From a checkpoint of a small mixture-of-experts model trained on Wikipedia.
Size: width 192, 11.8M parameters.
Training: a variant of SOAP for the experts, 514M tokens, 4086 steps.
Below are experts of layer 2 (counted from 0) of a mixture-of-experts language model. Rows are named router (the router's row for the expert), up (a neuron's input weights, with its number) and show model dimensions 0-191. Each number is 500 + 40 x the weight over its row's rms, rounded and kept within 0 to 999. Numbers have three digits each.
After each expert's rows: "mostly gets" lists some tokens that are sent to it at least half of the time; "comes after" lists some tokens at least twice as common just before its tokens as in all text. This comes from a sample of Wikipedia text that the model never trained on. Tokens count by the router's weight.

# expert 16
router:571489578464461490545488473474514554458520510487463469505528471504493457559468490466507530513527491529533497473573550427522529564455533463479489473461513512489481518623508508461497584536514554599485502463541477473502535450479540472522515473451513485499550467485558463448513450554547522552504487511516484494432548526532523420525548465474512447564567509449451504560495488539599465477465454498453503532520414535523443499529461496472497470446444547452547478410533482520515463542498493524455489441521598553518444478561482451480533510469476502454553501566496538473429412463515451505
up11:495480440506502496492480509506527509513479553425500500509439597518505507559517468482526454408533463538497503559475496581527457443463496577467492530459498406529515499489520558451507512455550504501484474500484548484505522475503543613500511483497471476570490475504385505546500502496505498486525478501617535541522500544463467515544521514461558554534495403517541521504522556539495438509499497468491562505512492508524509493582544464598558469459500549512525553511503509545474494587507495485499571597520447500505515422389523496505496507543475569503496502558445470509491520581492446457
up12:483511467501548478508560444466431358493554502582522500474531504449488497491501525512527555500515510470491414490493537464510567477463497535501504517486500486466490540466610376429558563503546409501498443492420469493501537525548519535501500575474447509434524481482534500524431453505528520493508468434489450490503582503454509514505511572497512458496471550465520472424547447509503549429511535448491500516496426582537506500471535512497474494499467443470541491534502502501520533570515476489547501504500574490483476522499508488384552499539418564502497516558516538534446476502473539502
up13:553384563504494487470519585482495551546556535420479489630522492529515503505496498514494525504536546457501475473430457498577507504488501456493491491474501490475535500474555547530611519589472620497502508405535526515503507496504498484448494582483508473564452533591414465492484535506458494485459493500510515500586506521497497526475481500533423502499478487473461510508475490504472457495492492500512545545486503442519489510526480531518509462518443489527535493406443489510488542492518649518519575577499521442530493507428478486506567501429508501508503477503477478501496500498499459598
up14:498455381524580506437494556459510534498465497496545496526501477506523556497495560453575485501510493477516444457503479586517505532438442492497501500503509489588464512530414519493534572472496456567479502544502489532569464508495520482487518473500494521501604365461488558525484538539491451528479509477539494502535489513437532494496500505457468538517485561505504429488489471490532478468473506435504579557505553510532540518502470468417506467488506527496512489498500477551564491525513551461539485492495520566489441532582603547534501519633503475500605434475438457520500514534480545506
up15:510598558538500491518501495465493470468539521474612503472468535507423517536533500487519478553418562499502497522507484500638432513482542542527503541529496456545567505517480485490530483494486492459502500496515496474461542505539467490560476552508440489538417457531484452469524369503480531478497475502510515491512494505582479601523635499516467474552520501470520485567512548558505563418494447543503479521495514527498501533490433499519456447487461479503485510468533512497499508587531501515475465501468523513492428498522570484577398483500482477554547512491480529513520476468565582435
up16:471445441485479495478533527502467535458516393496482508504547507476511545601561500493503513511465494501497549487465556506433564471481480497455449503489462497466516433518520477520592520407526505501504501513504464469501556442502485596456492461482499505464477476500519489520473528494499444505474400572460447402481481600525505567442427517450428552497500505554485495504578515544568446409495485455498496378477551491447504497566518519585469515496510499544541505496499476454539524412481511584505479501485481545509470421510506498548508518529601491486470502510527502515525513490492496530
up17:508485385505503459497535521438594475509570507515445502516537449470487505611485527472523507455447530446453506480458471454492508507503532538503551457503535423491508492489529517480524560494483567466557455490451584498550457502486506537515513517521532485470533493475493636506516483521523507411516538498468565532490451515606476475501502574537495346454507582488517513577400497580489530531478490498527496568490495485498500474496500504481501432460501505484502501497422504493476470462482541554563496492482502490527489499493422461471531462512508463523513474502493520502499539413484409494
up18:501521512521508503458532511503466420512511469517485512502542490551493503397502585619528502520499529355476584497480420496491508494517471512544569469470486485517546554457544458508511423552556491523518533485505501466501390525461501502489495528622495602457521522426486514545476507499504486477512518509494509503537516572507549509531495510528518492484427522513507478416549517596537515527465497532503443469499522490518501523497468533428623509497503509444499537456460455502563504494530541474478570495501489489515477484546537488471506575500517499578521505470407545496501519498500574534
up19:444528506498510477500510454514555519486488549519496512491497524503503497505499518522498487491533512452503504488477501450579509538519424473421413394483483499475571391460465485507458501500528534488614525495537560513520514507483437533513491483515520508483491478497493500589403482447548471527501456498447573459499476434498544533498477479547485448498522536456494454510505498503489526502528527505611536509508446440421472464433514446552453455561562471530502550515417480515510556489499502486523517533386495462594469530564474463427501492505519491467515480572502510521463409448531595508
up20:533469495517537489498443512456528441506533489556484440494510511503505466503455535475480483489402548457500495485525492455530515528552596597528534551516478492511510493523470499541524501644500464488534490485551455548543501520510504436532467426484526485458500406445500559492479508536493489480500476501573452500620500542444574500490486437526482480530497483498508484553587493457490464502515481544518501521502531470541494490464499501512523536564478461533513437492474451506532395524502483497460470439512471548502510586390499554511490495465495488442502476502614392505578481459553497507
mostly gets: "0", "3", "4", "6", "9", "8"
comes after: " ", "1", "2", "0", "9", "8"

# expert 9
router:516483587525462519523557537433514542502571495543446515546464457561507478574467482508474491500526445516485434575472545494529490511484487441430474459417519548504455576477418513485528534538510513579547525436466488531497501460526518488483500494493503553465464380504493451470475459482525432490440514505540476496480494504568550462493500439479504553542512550509539484524490539510551538454487511446531435435496525537535480470516453483542517473481448532458462518463516549455476530494526463523499523528518498447417474426592589458520520463502442519401600497494512458507519507459470425533
up11:470507497499498524498524564506554444579515519502484473528500453541489494578544480536514557417529490499460518446523528474532530494545500483451508498511503497499553610497401555424490500533497477503507485499491501508500441525499507479497498488497489595523505504543485497513482587511401574506490528514489488388467550521588513526514461468540541496470490528614434459478499505396468411556544565485501503402477500514460495490516498488456371518482426471505492507441427497486511522509566500450502508491455502471506468480480522473464449523536504501492476535516542499508499433488491616501
up12:512551498489504554495506475524550531529627492487496537540509489511526493537559501444525455498502542521539470558564529492493469517491467510490532537528485520495496493485497497470501474504498420495524518550502487409442486512496554486489484501478500503530486400505494501407487531496479466521469490496524419498464498459561427496504534580454471361516518598504497482585499501446434621528489494501456519379505448512520463435432489424466524528505530547540547472529499516431487502487506538592572473487539485507446559466468482503504444533486522510433494544474467497496553529459456470549
up13:472496504477655425486420501476627547501523508541505522498512501459438445461497511523503512476497461318573415487495510453484472491494494526511434462507501505503555550501532489477509500521535482519565480517523509433502531469517516496466492452485511478498496499453474496531508477508482497466455458499499528510551606491491504506588530512584480506522490502493448516504535468556524493485534484488445445508487529447493517502489483504481578494511516528521483359389506534494432496509539473458475519503463516521501578500534507499530538511427473509543508492464494461505507544524500404561
up14:482518491484484515510496540479473467512533490399489458518494587452470422495494576496493502519419499504501481555482443444461501502494424480504446434503519589502531487511527518414496457571464466514474478536494569557516476480475447492494508512519525577664497456501437500558462509528514530501507563500538502523504505589521503453504538512541527488590505591447522445488483507493469464518467510503522490512487429534493462389436443488477512504501422465503503482418507500441457521476487463526437536485468493528484574630473494522489518504499504506513494525501505420498537513503536528530
up15:485503463522483500464502532461502500456557486495408456500523546480484515531408486484386485517511466476503499499587423551545558499547549497491549509471534496470545489520508496575527500500493461522521490520593535575570505519557578497560493467488503506519493390520471499504500561521473438546629515504527531511481492462492509516491548502477496515460526511523496511542500503501419512511589474418513513537502500455518495446508480562414529452439440556487490398539485502490508508600493534570536588486513474538514466510508546516459554508480590461503492497512497501510461437495500572500
up16:593546409449495513473485518475482498522571525504433484527512603494477517548489473606498478501434501512487501603544445426486526486572531448497504496500550454504481458498541461469537494455519481563504524478535502501548520503478495501526462498524469505493540547544479437506518516529528472498478463476511484541570440511501481500474434522502483518621518551494488428500521496511549437467511508515468506495559560437505515513467516505558545431440495577561499506492525502470486497515484540508543460476499533553503494521486531493535439379539498455407484456446456454453485520543419616529
up17:413454463481512500483466566447534467497561581506481484512480488493466462443481509501500477630509510459497495497512539489528509484426498447438502506478508532445549483429503499483562477516515490502504497479502521449532508503501523458498514510473443503489495493477415485495530442531485454424485514550482502510496550509500660541539493497484506489432499469488429486477499481521516524491451505593546530502504493510493524500522494544545511553505539530489474462437499581504539538482574521461517565526503506440582492503481374458509466461481492564467474465543473390375567422526512506498
up18:500530516461453514548508505468500516630642475458483477510471500507503519470543446456459514576509427499505530502454565487512470480488557504502477513537414460511481441497456499455516509569517459519496509398411450470464500506512526524423460573579521483545534456529488502475495480447536489474521480442509490490417494503490490519455387463526484433458501501445469476575518553526466509501473563509502441473508484439520511497584509508487436554451547525500464494460462494514482513417538510504484488510455480597495528481549562506541481498503494501545513568496526505452499530503403538504
up19:514448529491412503432552594509486453490573502541538457498468525508510472500475590525473492540485558519494555447533564509518512527482589509464482483447499465526484509528489509540500500431489502562511448504502505510542450470581434562494528525580515499429486509517518504434501504478502470509444460539443504502567507656487494468480463483483532485483481519524501504494419451505507486474483512497504522521475496513554540557403476564499437489519432439466522458502478478472552627503460484511442495417465505584486488456487527512487462485442490524480474524560502429422484522493550530512
up20:437500524515476425461500543518469545501516514558607505501509527496493562401527501547536507496503500463448533425530509487526499505540448375469498499428427477486523373507471513514562450501536442469467484504499493500512491559500577551450599545507511506513536459479480426423508436487500491595531398579517526516451546520486572500581565482483553524530549486516496500491548498504503436449515591493510461473563574600506530509504506499509506457517488534468524523506502478510567484486511510487488553484473528511479505505503494508495494490495480484443450510463461499503507488454516512576
mostly gets: ":", " United", "own", " −", " down", "):"
comes after: " ", " |", " (", "1", "–", "3"

# expert 13
router:517439445530526410553521503531569484516478471455478581499506457486519458464497487496546500534450463541508534496562560499522539554481500544496504495496451564446493453523568518524534574503501506423594383484476502551553474470475520562540484471463472486537526404536459490507484477450463538455499560526492473554468557520518460471452460489543529489508543570473460454494551520494531462450543540510448526526504459448505472526533510488489412456471442537523514488509537515529467495534537513489474514486470505472518584551537456490448563473542549519545425487518451503517523480601521508632
up11:554528494543471465518519632564414516515454494474459434469472406479501459479434575486447535494525453471478504506549497473524506479436497490500462548462409476479538485494476446492466558554476576516484466525500503384472509468492557500548448489555534589455513525522593466490487546462419511469397487453498541495506435515500499504485500511432512487475457463437622589551485517496566505472493573522512487499521503486496506487518501533516523523521503483548504547530498489499469493472508459501497464482575485514592524495487539462461488576516447537497495500430527482520477513497536528494
up12:508490418529478492534514489502483516448471521454436523435520507492452471493545422466515452514492477513529517650499506435483405509490491447545492505554564492510491490495509560448531526471525522531486552534482560479454490459506539517486415545596468466572499532606472477502515563489500498513507524457527497569479587599567531524461494518502495491536533515559442425485512499458504470496507521412502455502481512479493560497519503462469529503494511561442558476508504503385584494484593490538483498529496487471499516456500556456498498497556496536502504477523441483524509401519529478553
up13:555490453558488598524547529477479477530445501452486539535514507507495479388435547439535557472519486492469503475449503556500498424497495418424423478487502485539471480450473518511464506502515513497518499448484448513430506501509525437505573480536563459443482525479450519450473522557530483499583566466490506502503547456494500516504551482483499412425447474481547471529604511534448469501521501494505520501515532511526489485486574439462439488488497421584522495526526504495496378491450497499436377510466488505555492492551544481499417533498503501555511456506469537500501583469481503517
up14:462448495499486520531501499404457459566479458535497475455513482473502381489503496526483499513520504462423523500524500487529501387439441479484422429496634482503489512533471486478507481476453482468500568469531452537503648545480506487488494500499495478506536550502452564548521507504554470501535494543452504486461553476508447446498502535533461515509455450517500476612540450412540486478512495526495482513471547449466490494473450499483543517417571579491415519413473488545484515507473456488478492479502484461501504473538478452495424477537533499457500495503575540449508490437478538532
up15:493533540504453493427455477506516475518559512511500457454468483493513516499497440440478496492500505450496564491457571419511530509514556479510491496502521568520522490525511507508506502501511507475496512482511573446472494542521447433459548500543510499491571498487503494521505502431576516499553506490426480504505511516507535480508404439413555472492506487555556582494557490465445493461499478564557495497550523396576479432427504515496489490600450515566493526482512523504500471464469457493545591433397445570497505525536484443506512466522499392448570509536518514500624498502497442535
up16:424501496449499502631443524598533490481507591461487515562539495498507486509562449513559504496400476503591453569477500443458469493465499403437606499454449538547475440550433502497502502458538530575503511556484509455462540449471443502420538502489503506501457404500472499510461475511386522498531492499465475509521570425500467504544501454501523462515505479490493561524488493503536510509493487516525507486501596478449498517470525477504485489513501503485506487467525531413510520516534431479498471503497465493464491495498472453561520481481470461560478579460456464432514435515504537481
up17:503458482495514500543474554487520572484566477449504574545562545498482419449515501514547597567495430501501422513603519500486537478422500490513474497507453522550572489526570480431575544566507510538483459498393512468518488519489498490493468510425491517519516510561401502476541500469500511558421561499510442517506510490504494502461510494557464431533459519539493524547541492498544500487533501498502461501502636523497501499499469510528502530502496429511507535487447511484514508508527474493479429494499483511522601473499547381511498496504504514458529503607522495601471438475512489507
up18:591600496489436453515496526531477502482477508446517496444532520419432500457483602487460500499447461455485498500544448479484468447447520525507499505570531554543607521485449476488559477419518577518464519507466495499531498474522510446488422522498490407534507427571420501480498498506498540458560500533499528442577461432554504490493500516553498541489511506487474475494552572473505456495487450496543514539530428508509495468500517491479476584513469553450500538446473581495498485455575530463502457473527500488475499485446485522577523473530494531459452482535504613503488448496484473583
up19:501556510481498574504478586524465416527500505535501430482499449449476499517463473471493521475536509504414534489550547525511556483487468517494493624544437442433541484392501487553496476507506561505514473540491516534505547509529517434469494470520449504499488639467529498444469472484500501468488502448532519419493601561493594498530533543554500492502498565514502551472557456513531525555473525507503513488504469522492507488524546503529532548426484616507553468521508523554458511497479523487511485525550525446510484499500500521496473505466495450459468496504491379444553480611540524495
up20:483516565474488505539630502550480442392521479500498456556520483485440536511497511440508550546538499493449530488479580575511458461498521503481477498497499492507552492505525502508448517501538468561467500508557481506434513467429520482572500505513502501540515504444570548517669441532503541499495533494582499570496543499390469486401503536461509509523490482461511408538500490486500499433459488383478515484496498484502539456456529551511487507529515510502539483437483522502541510455558510488506499501500541464528500498488492472510623470494493573512501505538539468498438542548526466536
mostly gets: "\n", " (", " re", "^{", "(", " co"
comes after: " |", "\n", ".", ")", "|", "=="

# expert 4
router:481372467495504502507541520466502517482481537564508433484488560520450454548448473555510457526442475508582495509528537572454494518507504460536451524487496483430517442514493521580528469440487559514569498494564477506464446494572521511537485505500479539506488447480459552450447551509456511470582499505534456547555531480486479545487549434501511486470489510401531427527458566480492500501452467482451475529434482461569460498452469486494530449485515510533429506550483562519514431401442494466485497450514422528494498494517475443485541468534502423475531536449531495420543485582481492562
up11:519474502529599385513443502546548525506550476563502501504499506500540579492487510539438537502494466491524514485440522492524459473475459531544495526487585498557507563540548512517510498460499472492524536529451572484534489530494505466502470486509556495543498536482490494479475516480550544484574503521517531494551521489460523475476539503540485497452472521479476610505581490527497552433511431424510441403450464527485524445547485507492535595356442548493486475467498493478513569520487489492429506494534521454502466560510467586512526480505505481556472465588438485471541499484493626510
up12:504511475572469497498539507453554491513499575502498485501533433467504483509474513490483473486464500481515503476499485437489576605551580502440520473455517498483502499517506533506565569489633483514462512465506510502499526505432498527501527475508487469600504524539501537504448477503528402494550515498442432520522500471546538498483501583512531478558504536504544491515518486406482522460392490493537520478534538547506488497595496446561503469484471567501620507519622515457499507538573395583475513501498472559492488526458503486526508486510470522492486478503500530470485492500449468613
up13:492565547515426585386604488461472526433515516475484493484501496474498503510463551532486609500500501476559484478472464577505530456527526479493529500458498539450523507564486509498514562531505585589483412520495512532524525484526443476476506438542535468520505436458519442498490478510495414491498494498485513564500542482441468478521500537489502493484561493517522500477490518535529508512490490640457490446545425506510468499500498490448489532522512449486500595463478471493539530520478502488446523500558501517501461494544461480536507479550471476500509530517419497489635523504506647489
up14:492420543562473572493503515465460462503598454496478467486517472569481455559429504497471516512571362476561496600478512546456471475465473485457523492474477537497446452571500510507557566506483508517517504498502476563537454406431500427510498513467420430513531514447479483520576503438513616516455488494492502579502439522506546491484407477495494515474451488519411475418492450575515491500500480512493537483500476497502506455460468504516470500534503458543507501502435549495452450419549513593495478505512507495543509487478518512463512511480503512489448539494488492473503499502503487414
up15:627471524417478522519498506581497498526493529477402479502475458529511494499440503410506590380526542503498541513495499536492399519499514391499481514493527551498527491562494495541483511506491491506403550506503493446563497503478502520499500401509557463426579498462473524501509547491541529481525522443489426527451562533501455497518486443497504521402521472489501510509503496494455483513515464538424542530421495522472518478506502508501502471529519530457506461511469509525503519460556549442610477495427508485555499478430502504503484601487496498402483503499470497486508549521458542499
up16:570500509583483473463490544555486452505445534501471508516480529464515509428493457542522459497506537473515593573570501499466594497485457503545480511513527472496433521497531608495482505549495480461438529475415507467490536516487430455476480489497493425480488636474505454514544552498550495456506539410491530597507448497485480501536492533521552499584515517515488529480505471551460411495501469495505479528484493505521475429561466520549437495549426510483514469499495554513485469485499519548526505497510491546517472521561508473613421548468509550534449621460491479500486498524516527458
up17:507499535442477500628609399467540516496555519539510531472437516461490452481493438536499516475522478507506520496601487521455515467522489493511501523442473522517496476499482541507543449497456510480414492535493515494607486483475441531490445474488518402490496501591567488502501501510555479503560435501501479472526504530504477511444499503518448503467520527496492375527489487460510487497531492510499485503504424504499510550496518507523553499528525540502431543519516351454426493511462505525503554443513574530492512605512510499503492471526535415460601543453503562500502519483501488452
up18:534502543540393543464483459620538528496489487510408495433375492539511529481496499498508547502499510447557501455448551497487551501512513473522493508482429462496555514501510499464498487498511560497527484493494506460516475496466485505504473510518504502552512500559498451477501479424497536516507523514500495453503565484473523580352511503502509578494510449502508565544491511527520499491507443414452580509497558565528523500424476498532399564500485444552467509512500516471486486513394598472424506535522501445527518553494541502533476474510486519490489486505576561439483525487534581547
up19:543504483457494485499481442488482477549377545419511499516503516492404490542452497526513577515483453550474504526392486506566510506511525500506554500532501385496481420520503474509528586506498526530543521484506585490495482445473511441459523471592500511502433490599537439527483507544514499509501450489405578500480501464525468499509493526508509506496506471510527515421484535456569551485496487555539490475541533531547527476520555522499507484502504500488465490516507479531471487516600511560531517515442497508465531407434581506556499502582499484501512459506504488409466464513458539604
up20:582455539486505493490499479504494597513541443492516441482503500496499595447507446378493479437431510556498499500530472516500501484503460522457588580506494492473564533555646498500512495525512585496496519530499408413434507445500490487517499569499464538519426496515464512475486521466514507513469469535488484536531509563423569458503574433434475477563497521549580517477512512445519481460449501456502523410526497535463488485506463507569499489493514549493504505549559487506518512460454507475464515559507578519502507492474497489440489447458507441433477501492473488502581483503540526488
mostly gets: " a", "-", " s", " \"", " S", " an"
comes after: "\n", " |", "|", " =", " in", ":"

# expert 8
router:479542490441426440556497473498441454536550439480473517501407517484457520536518510514504559518524483493460460543454528557463446487493542538562473467480516540506494533510494525506447524486462491515494501514486491494482503479579473584480552502480504503499471509437461474500548459509497449474537494516486516469503512457418539564539496511546518569448433460508524519436527515474519541495564568450510565474509491520479457449466571529552443539500496530555485554530500525434459585427435533495458540498458536422429518463463527569539444419536477518453607459495511456454452454441436461559
up12:449508501445469499539398538485542501510447418492468553459505511515500500491473516628529536543424406537573500515530513523513459496492530529488525490535541504490510530481496357442461548512489504501521502575577503469420495526540484506520531430525437560506468502533518481472504536553497511477470548497480515507459540516505501421524519523480477519504538502517503604420505444457478492547553544447495499518498583489501490501502469506460476465431505511494504475530491354531503489506474425520537513500498498455461487499549490453523510460499401510384525468540490508512518465550513498458
up13:496519498494535488448516508515584502500506470501509437538502487501500556507515504446495564534440499512518496558458525483503581421513505587493508501513581507539567500508509514506520530495554492451500474504511534502501504503531494497495544503518487527481476442497505499505503384512441499516511499486450492506465447503458509491577506512458513604577554453566502500482427510490511499519545473461492479495391570493485519514571509413481419514591495438501627451540500551506531444494499479418482533615477478518522448435499452458502489518481499518558520451541505542512530489528517421384
up14:525503458554456471537543485574579495499556493475495504502544491498492609501610515521504555524536487503437427528423486489539514505506518510499552505500489516465495444516498396499433562450503490430498529545473503505504521506554504492526518400525475497497451439490499471464473467590514545498435549572537517521501489504363512502480501491565528396489449554500517592476494530430498560463435506493570506444494485495563462492516461512476501493451495523508499431524543487526483499519468478534449496504499417525500538491540473472489539498505465424409530447557481474513519514448470529493
up15:522420538540520514475479487508483513496494477445438460436513474488515549503498527501497507420510413469537535561509406502494488489531490527497510550530525468514414523519575489460553529492486509482498537492501527465494503490589504447451556527518521459565480520463487483497488495512550523384568515494516487546534474543563462516505559604519541498523488515539500485497466527546467461564490500498525500467476450585531497463510464516480578512431513338371463393519493474538527465525472481486584511484507460494499498429486506526512508488490482542466489483533513491543453462533536501409
up16:518533388484484516538523482519580601585504501453490504456510500514540447496509501503493532505456448475505426488502457491500483500503563500447543509506622534517469487568499448536503475511491478480502553518464502479521473531480499548485513515477530432515527519528505534509514493539490502502525592416469450566470448465602444519528472488499513455507543520493462500539539463405409482444502488528521461538497491513495519498499499429564494517517494467478532533509432486467491471615557498511507501480466389507549439480494473532534535441423501502475462568468588591507494486509479426555
up17:475471475467523498468469576465569451475466494522551607515455485501511412512499571506506497562579492541524490547586500398491508404497522602518441510499569504452508579457497490510501522512487504501476537504484510485467486516501473516510485467521459484568524451480517596586519522496490492537559472525504474535502481469477526509502487455513500464482482498535478474514487503501459509490483575551504482566423514474382518504557429557493568384483532552437471500497515475505498508483546509518418526455491478510445561512494497524498556510489494525510468482521366557556507538465485486489
up18:510495497476535502527508500419491492505400517490488490536504494562493480457496497547531593558429414512498518438515513492508496544500515546472468548408439479512462491545492484484499528525463538507585441512511497493530499553551518587433548496496517483513545504581497511520441509595502494500569504508544567511587541504584441552438504475480487448496489468502471433502541507563458543515522500490487525552473470514518461554509500479427552608404480537555555477464504423537548503480482447497477542500524512588421500482513586446497475525439475496550456488510505487490494553512508481484
up19:582482450527511529533501458506498489522532470497455508498522429459499500448511518501499503477494531469464470446519582463630530499503496503521615469488513480567510467491512564472526508501484416467572407525480464508538517484501573542435501500452514484497512509446456444462481569467482588526445491502471523471522485523536428566544464445513490459523478456577498465498562466535559511491496521556536497505456584481588505502510558590501487463552491475573555534548548418489477534466494528477489502484477504561503421543444521526501527497500539498492491542498427481494448461496527500605
up20:368536500509466518550459501524568472446500532498469548524516467493464495542449466511534449487504503467496525496499566493546471487506460489508500500507493519495437524544469536431591560410496479484478428555494528458487478507505499609500469484482448489560473488558500520533493592478544488488513486500497544565486464455544450478502471495460483531507482483514463507685463518493508535489511542513520579498526517488471531510501477559499461501538506533512497404504483432491499486551553509534360482386529544485513465457483504502514493439536531494477490559524488558480518491514432503547
up21:548481435432572454525562477476489536501501471474491510483487492498516549534485506509501498529517478503505547547522559426510503493455493515529451451464544466581538416476443487448506566501459508533498463385498531498536524496501499499518452481484475486594515543520558568500510439487503464499459526492512523501574463454562471601498527465501477547639507438500513504529490469526571515510555487497505502522491384515495621455496516450502524566511477489498478495448519539504532548530548545502505480514505481500483541538433548502500628413493534511496471575525440517485479484459484545501
mostly gets: " in", " by", " the", " with", " on", " for"
comes after: "\n", "ed", ")", "ing", "ated", "\""

# expert 12
router:576507567449474459525500456476509544522466525469531447525582495502466527467491450508456533487434546441489506513482493539510494459535473465562553509519523465586451489548469485485463583484458534508492453470528470597529511537421442532506564526512444508509438533499517516499461561459462496556489436497471490470446448409461515510494531473493494544507551471561534550553552469535508447520443500500536458491463443519528420502553542494531576452445494499444421490401494502565462483484484516481451463490536486538554472534539456566497471494518536433539498501523462503439420489429564490464
up11:499498448498495514435528483502498588538422500511465493504488390534440495480491477464509520517483577492537475495511498505526455557503521498488498506456500545522465527522463472571496516401496490463532495483501491423426534502483448495376542492532488534531512576476491462461518388504492501459465505532496471524486515531448502557490502434521530531424528535492532550506441504454499485506585569515475500541574476474473478453520536497501542480499502430508475516538498504443477538543447496465421379498583511546497519550501516505550459613517512538499488535552546535512484527521492379454
up12:529449528522451491506529498524511515539539563464462508505505427479442489496507436505556559454485486492522463513541429449465529505497485503515497503550477467527523503505530490533450576520526447496449449566500497491436512524500370528449577486522558482571466487515503443497481524501551440528522483532425445522500495515538597504445506492513472507470541503531439498532519542481529484549453462544516487497516468521433498366465526476457478621598493543556481535511505509483453447512461477440542497530544438524566495553533489493502418528525501419482454502445451563525567458507504505527
up13:516510540486495517525505489467505504505500487490490550491491506573524494506609501432473495541500492411500515514505480514571502491529571593585502486404484514534568492522480451481530502436545420504539459538553500556507522630398503524492534464467549461537444539502516491445494486429505579466511560444527536490510438465514518467457498495493542494483593446487457445530467439595501508506434454501530470537518468522468521500508455433470524441508463565481492449549429520495517498479502462422489541473495476430451469489491488517493476477478437514498501494579512488460515515415516445493
up14:512472525529468488428511488557510540513461468526506487436589501476514521462465621419571506443499500471507490499517548451436492513476465487501466403526504451504552491505484499463512524513494456524506434555462415439523496420516502491480557510457434463567462486448463510504525514522516462495564497501481494546588506547505536502562474443561439423485577544497453497527513456500610495519543510513603534501555466564462479482469492484461474432490475512490500515511460499501509446490498550488485484603503398501505472500543471500508540494505582438486501577502506473494515548511436535518
up15:537417555501509465548531466494475527431495509456486480547461423517487484438488503516514524522499552502495517451412501614508493487423495544499534454493470533479482406473509479530479494450408523449469458518506497498561463555472508487527465507452477492503498491440497479504553522549564478531458502473517490534426502508479452533532551502505459502487464488548518539485662490508506517528428450456515481457476509447451604521499501500531441422524457419463499411506509501482491474521498479589530489435499511498507555508514481519491499445485411458527483521507512481507382421453498501517
up16:515503476510423507486565498557428496534496552487460451489455494445442550498472554502433514499530454582520419517527471497493389456508523515531595534481559479501434505564472496487499557577524450512501462362509498516499504533497484470512491512504428459522511506577467460502386499492434535512494516440473493485518484484512507468407504499465477427463504458498420502550486560500504579502480471430514422493546463500471510422503505496490535451510474499511533589505527448509477484486463558463466457491518475472500550530494469466493469553554498503487539500433489472531499572496419502535
up17:596506495527523458483499510501483474496500520512468563469559525473427518521519486554514503486492503538463462522495502519414498477560492496499516482445616512528510484520490512476542503438514404523522497509504560498550427486502452503502517503471509557498550499553481441501504502529446475491517408460538489477499326495502597485497473499526412612505496528449478466477459553502520513509529518500329489488499454505436506502481509474508534516439510504514506461545554525495507519484529458397434418494477504504499472485494497471510522523501468502501553564499518474499400506537504449469
up18:385479649454596429522454432486546530449540563494453492610543508570545507550520505474421516508496447571535532571503498523505596496544503494491507508494500448506497504501494537491490483507418568461567496511509442472493526480497506521539517573490489523497536504592569495511505527538513441511464509436467472499504483507533524492467507387482513468529517527545513525499389510495487512507466462574536500468506528489482495557593487503508451456514501491511502492499495539536428514533493458482504532498486451509499443515529435513501510557464459481488530517436551478467548477569496494513
up19:509501534508499509538500469535515507504428559470479603516535470486522498491420480525501503506459440514545473473538490539511516434515484473572476502511406502424446477518416467478514590495500460525522503513515415497427495497538517466424493497489515512491562484437504468515513590498529496517500480437487527438578531427473505502459501510451478463462567555500509488506502497505489553597469492537491511367505460467491505398613559498482514511506541502438504516507466498529515494548487478594479508533513554503547458474557561442532546515504477499500456566494512468489445549495502599462
up20:548472503529419495539480519508473503467453501568511504545541625462494530512524576510562527469513472499501561534494510550518499492515503434464529460483499540450548489481558463478456450397478549554524584502493504406471520520486442489517464499525447367518504402544503456499497480528435512458480479528530512456492474499495517530524462464500519497521500541586505538519500465475503574502463500488524499498550494485475506530441616507442534493509553469514508597390471526564485497513453547509498473502493490531507531590540503482492492494520443476531485452514581461487467458441551432499
mostly gets: "}", " York", " city", " town", " District", " House"
comes after: "0", "1", "8", "9", "2", "7"